Experts of a small language model.
Experts: 32 experts in each of 9 layers, a softmax router.
Below are experts of layer 6 (counted from 0) of a mixture-of-experts language model. Rows are named router (the router's row for the expert), gate (a neuron's input weights, with its number), up (a neuron's input weights, with its number), down (a neuron's output weights, with its number) and show model dimensions 288-383. Each number is 128 + 24 x the weight over its row's rms, rounded and kept within 0 to 255. Numbers have three digits each.
After each expert's rows: "comes before" lists some tokens at least twice as common just after its tokens as in all text. This comes from a sample of Wikipedia text that the model never trained on. Tokens count by the router's weight.

# expert 30
router:066105150141105085161135118132108156086108126132109151150163142098120093112129100120085092141120185123155101106124107159116071084150124163107117119146121150123127136103179099115131128137101112122118126092127109147155142140110080091117098092101114115164106142152146173088116118144139072144
gate0:179116136132120153110110144120122114136109123087161149113124101142098103132124134115095119090141150105177107130118113142130142109139146104102139116126136131125180118124091153102145138138130111101147079153128173179114092132163120097137195137132129095111172155131127094120118157083105141126
up0:122156123123159162093146120098107155138125077127107101145111066156096147134186080141129126120120100151157114157137172106131122118160118112128130172179071146095152104111108178136104107123119101152147138129139139159108159144113120126118152133143117094123188083133156097102135134085160075118
down0:130143148154122127130117133134163081117115150086134125158097129150105133128152140117110098119112108124129156155122108099086101118130123138137092098173151111128135132094117124159128148119162121111153081139109116123171105133110116149130106161115104159136120118121105177137134165140153110079
gate1:168123114155124121152107150100118114119135112115129111170155103147093119125102160169124145136097124115167133158110143127143135149137165126125111099134145144086109137124150125117142142128111125138123137149124132141115154098162105105148169121104077139172148094131106107138073094117099153101
up1:130145121188130119150093134129053150104129116104136088130175103106088125104070120140128136109115159102131128170125086101131113161136146112154100137155140139143107135151139129114107173131124132169158159083108095152132146115115138098139147138098141134158138146119080077155149139165168166114
down1:148088128091160119147147133132130144111124163180126141117113126130129135139080087080167148110084155123125135132128136114138112147117156142148125139130117119083141118159113148154118148095115144162076152119143147153134155136123155145163122088091105161151114121137106131131166130082123129120
gate2:152111120101128107124141132140113117129172117122106151150139110078160122131147149127132106100095163121141109147143135128172149097089136141121122139106117114136110155141094123111114155137091092074156107161097129099143162114147172104139145121103151121154115113145119138146105170118136110124
up2:140120144095154090114175134128117151138144098099123150125095069087195121137143144123124064074107162141154094139103124155170124090103140119103102099116114130130083120091103136117097141129099116106136067126101137143189168157156163087111109092116126121144116126116132151137100152126159108127
down2:132106149129144079133138169098147118143105144085120171116118144116117091156166116138131166108101108107110093128109142123110115132169154119106137090121118164158137162157116107113093069148103115149107115129093157126135136139163120146165107107121129108122149122102120116131124122141151185122
comes before: "-", "|", "1", "==", "2", "The"

# expert 9
router:137151082124151100125120164167131140142076134114109149100128163155146136137136075097100105091141184111106122158144118149134140098128148147129101117135131147111157133112156120102142090126077138126168120147161123126103130119128061127149102094088155126130111137136127124130140123179147155122
gate0:132140114080177160152134100144128182147102118139115114113069158103119140114102175136143109109123139125153148090183124143158113109108096102129146057157113155147138108148136120124151109139147128101121115109111129149159101171101121119123147171111152127117146129079108147152155148128139118138
up0:122169140124174101114154105166129122107106125131088140127086161102144152165125155095102127128113117114154180105138098146152153126161115124139155099121117146115141126130145101157122124138123078101140101153086133131124115158135101099089131152128159113136140120085125158139161127099109102138
down0:142117152124144085166124107195144129108090114130106101121117145117097117156144112092105122120109126077138151111118175105128111133167070082141144139133090058149095106133126133132090112155148124169153113092128109177110145166132173088149095150115080091156136111126110116116165128144107110126
gate1:111140154110169149148091134141133149170149128130106121083147137135138153117138139123080142125093126122122145081166128145132123141092113149140129132114144128161121141160085139085099113149089123102115173110106111125165135109166126144164093117137103150118135128082123133127160191077143153144
up1:149133098142113116071164132161093156098134144166139126112134089173147136132106148099159136147122132083117094145105101149092138129157136150156137143139125116093143092138179151126123104116143104166137114143096069120068101131097130112108120138136177144162098116108087153106096092114121093116
down1:125159101175116142126126111141157167125127120106157161175086134134173112129142163109108109146108126089117156171101145073085116086135126157142176140122139135065137155119118107127145155110093178161136090083135154166095108092074168133123112130146138133086115118071089099095117114111121124145
gate2:099121128107136129088109130171122100100107102182097126120143166117141102123176126129096109154165169101130123130182146157098143140121174127115099092158137073145119117121141162196091124182152142121119131138121120116126160107150145106099153121121127132157128164097133147166106118143116108103
up2:106163098125144159153088110160119135127109187153149116130120154104131141129138152119107125140161160115148089151095095130109157144135126095160096171150133147127132090171152102148107160118117168118161136141130145127097121130127115114077126132127150088139145096152127137117119129107149116109
down2:121168149086148162122084163118141109095123078137112105139096154123111111157125158148131151150161132155132123131104076124147119140144118108170118143148121114136133138102101141149112137106110109066167100136102170126153127123080128099131113131112127125136104140133116134119123096110158096117
comes before: "1", "0", "2", "9", "8", "3"

# expert 31
router:131092151141116087123163119102114132148117105102099138151158147102165105087131175143107131152130146154133138100139139111142070082158093096117124123149092157150073124102133099147097117129178105095117098098162106091133129123113113098118117127162109134109120147089145141154161158075142156138
gate0:122122144099115144116152120110172140106088123132114128159131172131173148107134140156145138087106129107176156138126124150141127122121109116120134121157151080091142147142164182145144121125147106144142126164108128145110129087101104115124145123165123126125159143134131179154112106138162096151
up0:136149123132149097097156144142123114181091124095161140142142169138159136081148168155160142159103125082174111166147115094134135118137133152123129160149121121143188125124134109123144124092132124107119119150100142129119117093094096096169107137095166111095133126107128141107154142152171134162
down0:105143119093122105133162157101159137131094100145112112091125150118120106081114111157165148105109159120131101110119105133098141152150113110102151102087186150194153165111110156117177177123095074155108125117176094127152162072093098138135087115133124148131092131161133147111148135099141107076
gate1:136066110114137099129160131123134100095108120113131123101127129158167092083112124110113112152107086104152170125137120176143110150101127134188137145143162140105109124128122173128131064110120112128104116135170107165144122130117109148126142126163098114107108166121149145140150115111104129124
up1:117119125145126147195093123100093111158098146113169131132124130129116106193123099156111108124087145113091157121153154128157127139140119114105084109131135111114153136135079100112161116098113153114119119132168107129156125122107102140146102151080161120111128130128095108145127146123148119133
down1:136145144124146139083141131145142142123134119102143111155105097189126116125134153145122115108142148130100106125098117152162101141130150136115175110113144104127154115180145151118094152138084121121127116143127119124125169149104134127162145141134145149127128124114138122141147154176127128161
gate2:168130113099153119098112071164130104147117100184139151126098172042103152127137125090149126109131104144133116152111112146077153089168160151138140082116117147126113144113150117129135131112138103134144147110138118114158193142121145145105149160117130131134137113080094073132130116141067147096
up2:123113102158097124113122147124146144149179197159092173113160181076171155075172156078142110114137137138098089134127094095164117137154098137126104137132113142142126103104124151151134127135123106143126140123179167111136153091110160129134148078154145112150129121145107106102148123126121144126
down2:116084144105154088148160157191126124136115128124123124162107120108144137123131118129126114114125104178141143107112126073125130097132140132114134121095161125184124098133095093126116112162182103130133150137086095117109102122146115112125154156124128137113148089102080137123147139149118155112
comes before: " |", " |\n", " ", ";", "|", " |\n\n"

# expert 2
router:087123125137127135128096110098120142131169155131116077139117118087098139122161152148133151118151080148133143141133111178136135172143143135067117110127114142133126105172170112114091099108155149126056115131117109166134146141153099129144165062124119165115135084136100137080100113102131097143
gate0:149152106112133129126170134124153111119119181112125103161154178113118074150162107132135122118109094083158116120108130135116123135112125126150130143091139111116168138103131129091171108113115124143117135117127134074114117144141143134116159163103148148157095120111110081155134139143141114131
up0:107153103112118100182142154129169109154126167142121171144118132101137140121140122092117109121097078092119132133130149111114149129128114142182110162114140099138107166166102103130143125128135103163108093140160112144130098085141107115126087128135140157134126165153147108154136125149151113188
down0:141103160126106077121139167123119128139124137162151159126120165094107130149154070125144123145101125131147176148117137143148148102146120111126154121132132103115112152125133101120160159122132080144177161109087117122134125158126134099162139122134137178110152113107120156128141137161144128104
gate1:142156103131110129127132099096119136097140160095115128136139174089108117139150088154150133137139136164080117105108092165187119110126118121152140145147101145110108114127135120142121117142139101173136149127157122127152172184125141152137117195137116095169154077134129138115097162089081103152
up1:105105095112148113103060130122195153080127124140118095143111107109124144129115102099126072176125125131121146154104188129099133120100119174122145143137099116146086103155098122116138105117106120100142163092144162165121134111155163126145109140142148146111127115098170185125128124113133127119
down1:154113120114126105106118112153129154105085115121155131132138098116123144151136152154127154119135188164137146136145138136113157144115101121130133116138156174124091171149163137157176148132142139165116145136086101114158131118098118096155131175135078116159125070103131124093143139144109149103
gate2:150088123117163137110127142128139121121144085128110153129129162127099154101148115136094106139107140123130116151172109135103153104124179126146133113118108119174134155159083092119112083131117114163096151140137152122139110128151072172138128145138157148116140179158132100117094176147130116128
up2:111139129185163096108145144102129131123109104116101114169142098108109148154105153127154113077104087088133134101111179142128145114135081140129128149144102118104103114147163109085131124097139142111139118091124134152138148129086149112095098121077118107089106128096150142156169100114177110123
down2:095130154143102146152133128145113123132179110126132173131137148173116154165135125111134151161101093145096177104118101145103126146114118103123096128131144134180138100154137132114110118127159185156132146151141119148089104115132135157146137099115133179094137163166147126105124180150099149137
comes before: " was", ",", " is", " of", "'s", " and"

# expert 13
router:127104124065104153112133148152165181144160111136094103164146159094129106117123148139133137163101155190103083114113131124091073101134122135099156099104110142158103158148144099150114128142110096133138092132139113124137191143156107150159125142113082130114099161137112108113121138104197134140
gate0:177154106113149133117121139142125176143129112119148107127150170143130180140181155110112156144115132139154126168137132105128110091096145126145130120139148139154130123119131141124150075168175154108093155142120113108153128153127146157133161122115137142083109110099120146143131142115129135126
up0:084123120141137079146112162160148114091130150115109125096106086098130136125054124146163127107084123127128107092115138108088159151154102152166147146144103117109159145102117097158116115176148120097165111143156146174143120117157141099149127127099152116092148155116124137135147081121107177088
down0:106125133117109130123135151165160122129158118077107096093129133081124103133124181127131149099097117085119125167119175059085146134114114137131134112121178132161162129135102092125117138085126077125132137097180149188180122088095112138144138122115112143112106135123094127122117096132122133153
gate1:129163136122134143107117164104152105174108117105133139104050088150148121099146141104145111110119113146128116130133146076120147134158104116123133111164155122136138113122115117157102141107081125132168112144082111132125117141142121154139142114114159074124170101127128138127149079119175098111
up1:094114117121146110136124122099122150121087147152111091115164085099074100141112100150119139115117077157104150159118137171112085158091129158135143134111123124125127115133168096190135137096132128106100129112127141170123113140097182142124150160135158084120082087125132127163105118151097117131
down1:141136156090088136112091134114144124162094106150138133124120096090126116123160114147151116127147140117110152149120171112131106165114157081154115115131120166139157113125157077129147094137130134107090093149095160165139053128120095137076136131152128147138175131168123104148155116132107140138
gate2:181142130121121136131099112159177083136123166094126155131118129148146107104136146151085080136126148118108074155127126114082080085145130168148155167131135134119153143081133123119147131159147111117163136107123175093135117091148135133124074142127139101136124121121148121139113152139149148166
up2:155121151161131133124119114148171072135115117168142147112122097134163126111129182091091106127108178111154094172136113134098123101119123144116147147156129105068093132079145130120148143104130121126160146095120132099143124102117093109125118117118144121143132131124107107137106135141138155152
down2:081158139171109099146104111086142090140137111087119099115146110157135117119100097120093123123154132105101112101115095148128139143107102103138162107090122131153118128143094131124069115119148154146129133122117148124158135118127155094112136129111154100142142133083101125115141097139144108147
comes before: " |", "==\n", ":", " ==\n", " |\n", "==\n\n"

# expert 23
router:184141118136124143161114088101110143153168144108128116162142128113143107143133092132103124098199126143146116089127116168107106155132159150115133123101112098135091134160150137120107108122147117125085119147147162113124112167144117132090148109168074155106123114106134114091122127109151148122
gate0:154115173129157151167131113129141111113120090133146110105124165125112177104140110111173123144147124150118160137116145116126117151123129113151138149142133195135082108163128130115148143091096151130123122159116130105153098146130105128101115100176146133153119113102135106089116105074142154120
up0:132107127122146110148129109108154138094170138130129093092091190144152161097154136125146146154158121175100167155107087097107155161121133136147137144120112176157129135145146116134149107108106104142128129148127101114149106139123086101150158118171162124105121133141114082084111108125125093148
down0:118149121134153123140110131155119170137134140130120146127126155107170113132173101137105127115130132134124132116116139167129168106133116153183131088148079163132083105144137148125093182105105087157080094114163128111128122096117095113106117089126157122145097150129111115139095110080180121085
gate1:113096135109138096120137104146107145156128104164157122121125071207152138119126118153126163146118115121153121158156125105164185103137114114109137140128122127159105142111161131114121115128128101115117136147113158121126122141121125135070127127139139127138144089073088111132150122103107133107
up1:123117096096100123146106094102129160158120111153154103132109142157131123095095148113085147148145134162146144176140149124132147117115102125105142172143113097131131097123147139110191129130124107166123182129137159146178130110102128141133130169113128127095174083104153165129122118137144138120
down1:159124128110127125139128116135078156141143164139157129145137145135140111159093102127154113105084142119140138133112127098111154151149147093102108122125149149117157144104129108114108120143150129132106131142132141109156102122151106147142150112108100142166113136157121125102167149089132139149
gate2:141137146154128159093151151166121121096152123116124138102163130135124137108116143089135110093107114152160136162120115138107137082092155137110103151101160123106110101136140101145146112122088142192147123109121120129115146172117130089159150131119119126152076113101082113149125103139187178144
up2:122155111163094152119127118153113124083155145127156165126168111135118124118118144110140119119126083133159138156127125122125125082127110120092149133110112130095114161108125127173152140098103113165151134112106122145121147140112102070186138085141143092145128070090099128121109145129197170145
down2:139148148144136151126112099141116140117125152111141134093113160108137147123135121138105098140086155124118132149130137117085130097129148135084130126097131126111106143122142137156083135153097076166128097106137147123085123159143119115160146080120087136131156111100118143099162115127162085131
comes before: ",", " of", ".", " in", " to", " and"

# expert 5
router:135138115122142192150119110109123115155153132146131126162142121129139111093114165143049124201117098162102122143114170140138125108148112133115144127120107128161125121064147122163112119134111079146143131127144148119153133142111162111207145079093124150165136157134133142141083118120111108143
gate0:156135119181099149128159143106128179143147154078147118125103108099116150117125153142144175148106122161107118140129145114121136133121098140104147151120133142119160099132122096163117136164161104125081112162137126116104155139076114139107110119135111125170159176146109111118100159122127109163
up0:171084115080147174082131114158154095186129112134141109105138139120095091102110122143157095107150123112134141041148141181087145156144154144165111085102128150166089101149133103109120128116085134125169137107132099123144118131132129082151150121137100163127116109143150132135153130139148150123
down0:120160139126173121112136073143172134110105136117135127136110121147057069125135127098150108095097162102150085139165162152102107142103080115153098124137129113125133122178167101090125135116151107106120133124125137099096159129049126134169130170084131119163113131128115132171111150122150122100
gate1:110145120131089102108129141154137134150120122097086129115152116122117108097131134134124133122129181144149061099105074103107099135114104128093132142118186128134132138098116152120100126094171126151099145124139106140136128141147164139086088100171156148120170135140159121131108104168076118125
up1:160144130127164118119114146146117153152119122137126119109126179136070123107102117145101116145108134136096157155061120111139133133137148136143127155158121152131148133138094122130126091130176106110136150107132136140147112136119137126150138165112081093152140125168092148127169092135155164080
down1:104148103131121129109171142147136140143126114118105107118107146148131121145128134154112146085121119141191134088187146111162133107122099109140162105138139137144138158147120134103136139144151121094100142123127121145098102110163171114104121127131133122077181144128136141134112140107163107167
gate2:113131126134133159162112153152088164126104119118114128194133112118092158138104110127119125161136131161081141143083126117145095173134080134120130112109134091105134140125144149127155112127128182136121170172119149180098108109143118145133119097113135114112090104129141149131085156166072141147
up2:128137152165126170130130163168090180135087155146132122179130114146098162121114123142071129125122111172077135133099136142110108149140131132133136116131120097086174129128157132116124117139120132105107146167132137153134105111156146115119095092091122156115111111139151115121080137129112119095
down2:145132134111125136112137124119167104076127085143108086153090131107148123133093095137176105138108098136134137112140131123129151126150122115121090119146107160138131105154140147104091115128138111158134122135137134174137163104140118130123132098188105081142115134080145078092154124100168103112
comes before: ":", "\n", "-", " of", " by", " ("

# expert 3
router:154164140127159188110131122136110142154150128162108132127106106131111159119163108093140144118126079090114133136106131102117149126117166129163129127099113120108133149121122127129182181131135152121138099136110141106115097134137116183107144180145133118110138111113103145151115147117087139119
gate0:120114116157114106078136133138101118137101070121134141114108110123135136096172127144085102102150110131174146173134123068139150159108101153147095151147132116134138134120127123130117160103129137092171130172103170132115140124114143086123115109135114130132096114111110097143148088134123121064
up0:104128129102129138144130077124106117098083091124153165110123104105160111115128151157112069108149161150146120106126122110158133133085126153150152178123147121143096149127142116101147131107121121128099105128110144126115142111112109114137129170116089093153098105164109127115148129152135113086
down0:105143129121126181155134127120136140095178133157102133166145146127111158105149089124136147154143076143125167107096124125119104157120116127141142136103093139174134132128145116131106106057127097148095109104159107129099149117106099095128147163132131138126078106109105154156160134101110102162
gate1:104122165112113122115111151146153137133120155162104065109112116158171096186141111152112120160150147124128135140133152142146166154131135132116141106126108122172152099142117137140142116176131139108129088133109128101099109146154146093134100103149161121152118147097141094153150158152163155132
up1:125166075136111078153118113100155128147104092136152102160147086156144146129090126129100118134076092131133114108114118145169125146153113139154088160142147139127129121118107073083134135100126147121154120085121132124116150122137125141093163156130112129121126113134109137102133141123121088101
down1:127121108112161115095133110134102154124138149171146135112152141074155080133149104143119175149125179153155105129125127110147156128146125148130091131126121141103129091142127142155123123169108124162112126136145126095131086143118124108141136149087116127160153130135102154118131093152109086097
gate2:124136136126142158131171134081123122127137102152125175096154175109136194147099179139130138085119129105171119143138106083169157113165136138189118099150119147172161144119146081143151097090093147138094131143126160143159163132180126155123141129118118156144134156117137159147121124144152109126
up2:129106132138111127149120138125120122136188137137125128143121140094139127134126126161129141110139122131114119072126153139122100118159125125146123120154107153109126153169139126078141132105102166137123151124149122162172131128171139110104132116077111145148111132151135149167127079098125155166
down2:134130082128117126143169137158152086155115119126145063096158118158112141166157132122151121114149155126147148176113092106103155115095125103153138098118140124143107136141164125137133106145154137097136121172114122133133089125146118107076145086113127138163074145137139111084109112099120080149
comes before: " the", " a", " to", " his", " be", " an"

# expert 16
router:134123111153116126138124145123166127112118112096104165148131153109166105125106104102110087122100165114139132133128143146125100099133061106123137148178136132129101137116102146112122084153095131115181109125157116140160137130134115106173062119086150078154143167121156090149156135141149138111
gate0:133102136124120127116101175112127108096148126144124110091140114107161109103104125156087094110118140141129146163106108146110140085125157119151115103141095112116107124127146106172122123122138154086132102112145093123172167127150111116119145153147107063128073135086138130107147103087129070130
up0:104103094135133106146169145067135070167123097129182075120126136152141124139114160163113099145157113144132124100129161101138119133134132128135116121100130134138133140119184167123107139152102130126160132125146091121121120139141166104132127114160115172126111114088157100136123051118137135140
down0:090135097086153163143180127147111103092132138116168126118101153118108100160108159143136112160121149142089093111133128143125142101114147177183095147095090122112130135119085127147114111103149137155130125092137103122157126118127156126135116181154119099116124066119099146128097101127138147144
gate1:091082139102103139097166074140149113134143108094147126114164121153104151137120116144143097101108121143158120130144107133112145154129115138120135142175138167178154118154174137110107160143107124119139146109144153136075148130099124173102122145141116058125134116143168174085112142120134137165
up1:131121117115128154116158089136147147091134091136143135107111139151077163160103128150163137111125134151155079157142130092096175095117117101110141094162148174121137135189145158093121138167125145079174154146116143141136131123118149131150172120108121097140157161137146089138134126116125146110
down1:084090127144122113103101151058110100164142137112132136152126127124196124112177126131078123115131106111103117124150119118114125131121172087140125106111111128101101126154143150172130133119088132148121154184182120111148112113137162135126144123163119119140144130090103125106140105121163126131
gate2:134135116155146125128114147191106163109142148137147109139125127145119124108093084154155101123128073107139124123109210142143141117139122167125095078101116131176101200122106138111139116141122142162113124132123168158092089123092126078125120128120165115108132102177169147110169112162123144089
up2:099082094137117134129149158090154125154124152097141149156127178090123128130158176147110120147165154190135129120107083138141139143117131131126169109161157117084152113146139115144082148141161134144151155102136130098120153104173100166154102105145095132140121162093102121146075133074157144176
down2:127137131119097133104169090115128089120146133138134082087108124148130128158100125121106140135127196178140126070139137142118167151131158150096150159058131116097145105106120121145140124121140154150128152103128109118093150146126123130107173112149120163150139108152120087115136110139094119145
comes before: "1", "2", "0", "3", "4", "5"

# expert 6
router:087117118109089170130136126111117114174133121129113116121121133146122120141136107144091139119143067114135167147134134163096135119154153126126139090147129107137077129186126121138144116124156148133087127125102111134109122144123134138131140073116090155129162107100133115137116140116147097152
gate0:139131109143109125124129135135116131102089130143159110113121101151067129136099115111116143143084107092146109130190130101125131149118148199085105158097120156121131108164131172096131186123107129114171100158095126143125087131131133081135091124135131079141134134131113141119093152121134152084
up0:115127139105096107109105140123136127108163175078107167134135092121167156141136110175093109114126141159117167113133109145140174146147141103104170115122119102154144143119147130108109135117141120105093144131134114101125140147116107102125136172157124174133135105132146140109119084158116137114
down0:098146155114112082127100128135121150151130117127148147153115146088138141117150150135118149104117139134123128167128135162129096111119083078142134103133120087136162151098083103129156147061112101152081155103125116113136146151155093170091145127124092115149173101130144161105117164132104158136
gate1:118131138128145135158119142110112115131154104108121082115123179120155134111128153151168106122143100107103140171103135137124119108128111135131107118083141147132130130122110170158113154105102121125133119129126129179137153090138127170139084137171114150131086116164132158144098125171117123098
up1:127100152114114101113137081131117142161101177141125122119128082147149113149126110078147121126141094136099167139127094128116159110102119167137132124141155135164142149121135119142121128135153099090111136122114071111125100134146137124104127158115127140144134107142141132150151099090139124137
down1:172155142100122151158099121110120132142094110148135107118144143126124134119130104121180109117131104078117095132140157135084149114120128140139141170140106159122137100116100140103138114147101105124175137113186138136083120133103074136101107087136124134101096114083120115155099127100159082124
gate2:128103155152117127114156097097109153151124117112128148125111124151124162139154151143114150169150105158136154114125121159132104107116096139144096098144107162108122125086112129135140103103138103156094149094123129129061130139150108122098060197106115123120113113107155144175130120111144114141
up2:111188103128147118139139152134129118124108082143114139123164157140164098127125144148150137083122087113110102107107135120155116122100089137146105122132123116145115130147174111113121173133121181122113097135168123132168114091120132170121160111194108166096094174107096131115128098152104164135
down2:135118127123120093156117140122117091148088092134171151136117187159122116112133128120124101082102143172136140149154186093116126172113131119089090152110165125156155145096108131141145107117135137129172133094089119128103145121113144116152145137110143113145179086161103159121120171181160106117
comes before: " of", ",", ".", " and", " in", ".\n\n"

# expert 26
router:130115165084128175124135110122117139131152123112150134123118115108129156122118126139158145127136123158141099116102122154113177121156136124106143135087149107113070152165124108136167170144124111161089116148121109098118144138126133151089135171197118130111153128141115142151092115117126096114
gate0:109105155133109147159131110148143152115112130152111124094143138123135112126139091116111120130138121050175116110147103134141125147118110076161128102130127110083137142124132180133116089134107143185111095123120177131147151135155159138143126111139125138137142146124069124177104117157121117122
up0:117130160117086123110103108141093143120092098167122110130119120087124104107132093144123089132093114076156115119147114119119122146124100061142122118101147129092130105099140156147121133111121083127089120127111184094139123154143144078156145184139131141139130173139101099165115136164133113100
down0:127086106161123157126141145097158142136098125126115141091152122133167121088142146094114097085123126143144140134150146097124105160135122120151143108139132147154156127146142139123129095159151132158126164132158138096121123168117176108141166130144153116168125103072130104155162099150134139131
gate1:153147118128117074129046122171148126126111153123157142146120125127132101142094164146079116125097072121105105140124101199142188108122098132121102146082157158080093151096144138132110136096138140150109154156136118105109110134119118162148095109141134145103144128089125138144132141178129133146
up1:151126119117132111085178113119101114133112130136143126162143157143142142118130137151089152101143132113142100109126090120128124129084111132146176105148121123130129134121093150064131109085110149151178094122151116095143096156150144156132139117091149126155119188141113115118115135157140137103
down1:156142123160146147138199102123114156122140168111153125074137132158115092115137119175131104117147126127119161127119102099146087125068113122158144153136123140136138154139108135145148136107161124133153159104122144099126171162152130121135151153095149129118109108115086106100094111126110080148
gate2:156121193123110085125128105150133154119185112119120128111111127189165092165127127106136133117118150136157133161135111171114151151098136155113163145148165143130158128084129154094115126175138124170103117137134120129098153103148136147133131121096133147132127081146125136121123136154080080154
up2:123165165141128156128136167132117094081138153112131084142126110104105158120150140156123122118104118157122130140112061109105129110121120099167147099136103112158132139133141129166118070102107103139123074132158137134161111128162125117111117100153135147134097129130144123146146114162125134142
down2:150168154131151141138131160141131101129089128107170107157166127101091138130158134157142133121109107128105136132137135095115169145136117118114093142116120089129121153103134116090157153147145121098158110148150124157123126121164110108142159103105143146113107078134104114132127121122131145152
comes before: " the", " in", " a", " to", " on", " his"

# expert 11
router:134126115154131149145117140137137117118079145117129135101115147114158124133102089122107066181091154095118120146105111103135078108162105140120142192136136155156118124101119137142143098133123099158168104139174133137163178091116099119164072114118129078138115132140158154148197112160111096103
gate0:163089107129129116160162123135083140133146126103073176129144156123105121092121131166100103112128146108128132099175112142108152144129148141144120132099143171142152109100161108150141192120145137115129114162123108116117158131148085127116148167166166139134144116123144131090136127162096142117
up0:117126144096119091129088136158160151094143098119165114139113143131115163160158120096143141137147157150152124140141109110119120130137096116102120108166152131132154159140113176107132074160120115099151143157119117154133141115118094108130152065111057105159142124154071136140109138103165172131
down0:139122129131114121158084131104131105152127161103141076111147119118108116109170144129146131102145099142126133131066114112111109127097118137126127155146152112138136152080137126136110131124079136108137127149151106094127141115117111121164124089167115092149181135141116114103128119106120117108
gate1:119142147139190136145125146109132108122148108123161130098130134153120131149089160113124110119093124135070126148148144135136140119158109098127086117125128091133138090139132095121106082146119099119106100112117111121107121126129103138157133146155131121163124125133117143102130127113146133143
up1:149135077147183119148090122159137121124128123159109101122139185146146125155160156107087155139125142119136184155129127143152116128179106141139143139143123114109114107137086165104118139173128129139155159164121146100142176125108139089118122121113129131141152089112135128121125109135117114132
down1:099156143150130143130151112129113110139133130149109116125109095094157171135111131079127117128126134147103102113110113126160143113153135097147101109165093112121143132124127105146139145178103139147183109172139156142168153106141125112131122120105139119150146115107139089132122131113145105140
gate2:142132162152095124096098162124090084089137120137179135119122097147149114179165095081170103118118129159094138129151147098111127130145113096117121158064130112147117155130134144122102128154116103109154099099139146114141125104123162111134090174153123121128147135130127139137125115166115113115
up2:135127141131112109090141153101106144097105135187143125109105124150147156150129148141132120152170120121118128122112160119153100125088138125113126166123140136102111121113127126100081133151096141128151144146116110128131122169064146106143137158108139089117151119134139131105113153121123147153
down2:190122134177145131131146121148123129160133116164125135127155173105116127084164105111149104097103159103099099125131118151146114112075133111151142140053146097128094119144145117135109112167123119105138123103128137123130110099113099126130105147123154124144116138108105109114117133128078133145
comes before: "1", "2", "0", "3", "4", "5"

# expert 4
router:136118139143135177121080079128136109162170117127085138122141145085122102144111158154149130157147128129126180085149140179123068126145151153122139140128118148124089163160148152134095093118143101129088100125099133142152153143136075107178081105104107108121126114131151115116144131145127096130
gate0:149138171127088170162114105119137155113128125112179116135062141175128158150094118126127133115087123166109086100136123173119095067106158128123130130123129129136082182154116118115149168115101093165130130132117131123115120112106125132142138176132165148102124161159141099146111119124139126139
up0:142144127111101112091115136134108164110122145154205120135145184128115142176158116103147154128119105161100123108145111172148126085094163129128179107140123107115073114145137110096146125129145152104118135115149133114137092091103124118176114154133131113106129127113117160160118109113129158142
down0:157123152122166089146151133105133136138160140139140102139112115140138181094106120097124146092110117118133188081120127113122109163106108152187115146162133137166191095068121105083135107159151150094178150093132163135104113150143137109142150150117140122174111118131132122120148110102112119159
gate1:114133152127153179159141108137152089151130139102097142153132134138111136109148154126083171120125112138135094081168135115081128136083125136172157118136121138197129119099157107094122162099102137113111160166146149138129111094096107136155126144129112119148154134101086129161129140078120142172
up1:120108125174087106166144135109118105130085126171090118129153156163139096133113117096121121100107157130114144099130137143149100130150134124147098104165148123113116145148113132122185133154148133114098139147136100114110162135119200136114137133145163156129138141122176129141114156112067116121
down1:136172082133148099114137103091108142116137128145143119136116116099097112136095134162117159126162136125126116093126155098146142131133130129192142122129171112148140094107105111136088168100147126127114124117107112120124138131156139170123136140108129148119112155128157154127136102131165158155
gate2:118124125128138127146151127125192154118152115148100100155136154137110133138128124098136081131115144101149138116109101185094120081118106135121166152145134085106086133133118126113121118174156139151116143161144109117125153128183117141108142190144123102152086137172094159085113171135117117141
up2:098138140160131120124123113117181142135133108105137130113145154130121154112139098116123123132142166121131149089113102172132144115102138153136101153129157106118138135151161144123147109161146142124127143162139121124109188156139153123095143183133144152171146131113100126109123152139156131156
down2:131124156148126124136103141110125096127131104110100145136138118110134149093091157109098105135140137086126096135152139129149126144155111098161127153104111115133140136056125116099141135104129137124143104144131131126089128122114124140082116114131127154138179108116101115167101097097107152121
comes before: " of", ",", ".", " in", " and", " to"